Weights of a small mixture-of-experts language model, trained from scratch on English Wikipedia.
Size: 14 layers, vocabulary 6093, 54.4M parameters.
Experts: 80 experts in each of 14 layers, 96 squared ReLU neurons an expert, 6 picks a token, a sigmoid router.
Training: a variant of SOAP for the experts, 249M tokens, 7587 steps.
Below are experts of layer 7 (counted from 0) of a mixture-of-experts language model. Rows are named up (a neuron's input weights, with its number) and show model dimensions 0-223. Each number is 50 + 12 x the weight over its row's rms, rounded and kept within 0 to 99.
Before each expert's rows: "gets" lists some tokens that make up at least twice as much of what it gets as of all text; "mostly gets" lists some tokens that are sent to it at least half of the time. This comes from a sample of Wikipedia text that the model never trained on. Tokens count by the router's weight.

# expert 67
gets: " |", " was", " is", ",", "\n", ";"
mostly gets: "°N", " was", " is", ");", " became", "),"
up0:67 45 45 43 43 67 25 47 55 55 73 34 26 48 38 53 43 39 60 31 33 36 57 42 46 24 54 42 35 45 46 47 44 57 61 75 56 31 73 58 55 59 37 39 33 59 49 66 60 39 61 51 43 35 46 51 46 44 39 68 32 34 54 68 72 52 41 49 62 46 61 63 54 59 54 54 57 62 48 48 42 62 39 33 33 57 56 54 70 49 30 66 30 36 60 55 69 45 59 82 36 31 53 59 60 51 40 53 38 45 59 54 57 36 56 51 49 50 62 51 31 54 43 52 59 62 46 43 50 32 65 64 41 49 42 57 46 58 31 47 42 19 50 36 36 57 42 58 43 63 65 72 40 66 23 57 51 56 41 89 45 31 60 56 60 43 42 66 58 38 53 41 62 23 66 55 49 63 43 53 32 48 62 46 56 47 35 60 66 49 63 44 60 52 56 64 38 57 57 42 53 40 59 49 48 44 60 56 55 24 51 48 67 53 47 33 45 48 59 46 64 77 57 64

# expert 2
gets: ",", " |", " and", "s,", "e,", "a,"
mostly gets: ",", "a,", "),", "es,", "e,", "s,"
up0:62 32 43 53 50 39 59 42 47 68 26 39 27 36 55 53 43 44 66 51 57 41 42 64 34 62 54 47 43 37 44 67 62 56 53 46 78 60 42 68 63 58 53 62 49 58 43 54 46 40 53 34 52 50 70 47 40 34 48 43 44 57 58 61 59 35 47 36 35 53 58 50 29 40 31 55 62 66 49 50 39 62 49 59 59 76 44 51 48 41 41 49 37 48 58 47 40 56 71 34 45 60 38 43 51 43 41 50 55 45 37 48 68 36 63 49 46 64 60 52 54 63 36 50 35 43 54 42 64 34 49 42 39 45 47 35 46 68 59 57 67 17 37 16 53 47 45 49 37 38 40 29 79 46 43 51 69 64 24 58 61 40 47 73 64 43 44 53 55 55 25 66 51 62 61 54 31 66 60 60 46 29 50 59 50 51 37 39 71 28 50 37 50 71 35 45 43 31 35 40 63 42 56 42 66 38 58 50 41 61 15 51 49 41 25 62 49 38 36 33 58 46 37 59

# expert 17
gets: " and", " |", ",", " to", ";", " in"
mostly gets: "°N", " &", "',", "″N", "i,", ".,"
up0:68 42 64 44 57 52 30 45 67 79 33 42 58 53 56 50 36 40 56 55 38 69 30 45 44 46 30 61 55 54 53 65 41 37 47 60 52 61 49 51 55 47 49 44 85 58 46 64 37 42 43 36 40 48 62 67 56 43 52 48 71 58 69 55 48 73 65 55 57 47 38 33 47 50 54 57 52 49 56 39 37 51 69 44 51 55 65 42 67 44 50 62 44 45 46 57 35 38 50 39 41 34 63 50 61 59 61 35 34 48 64 48 40 76 29 36 46 29 61 41 35 66 58 56 60 52 56 58 46 30 52 45 49 41 32 35 39 71 57 43 66 62 32 56 48 62 59 45 43 36 35 24 25 31 43 43 55 53 54 51 64 42 46 52 44 48 57 49 49 61 66 45 76 20 45 41 48 64 56 57 34 33 32 60 66 38 42 50 53 49 64 19 48 60 38 39 35 68 44 54 58 56 62 42 33 58 71 61 55 52 37 71 55 67 41 61 20 50 39 54 65 69 48 63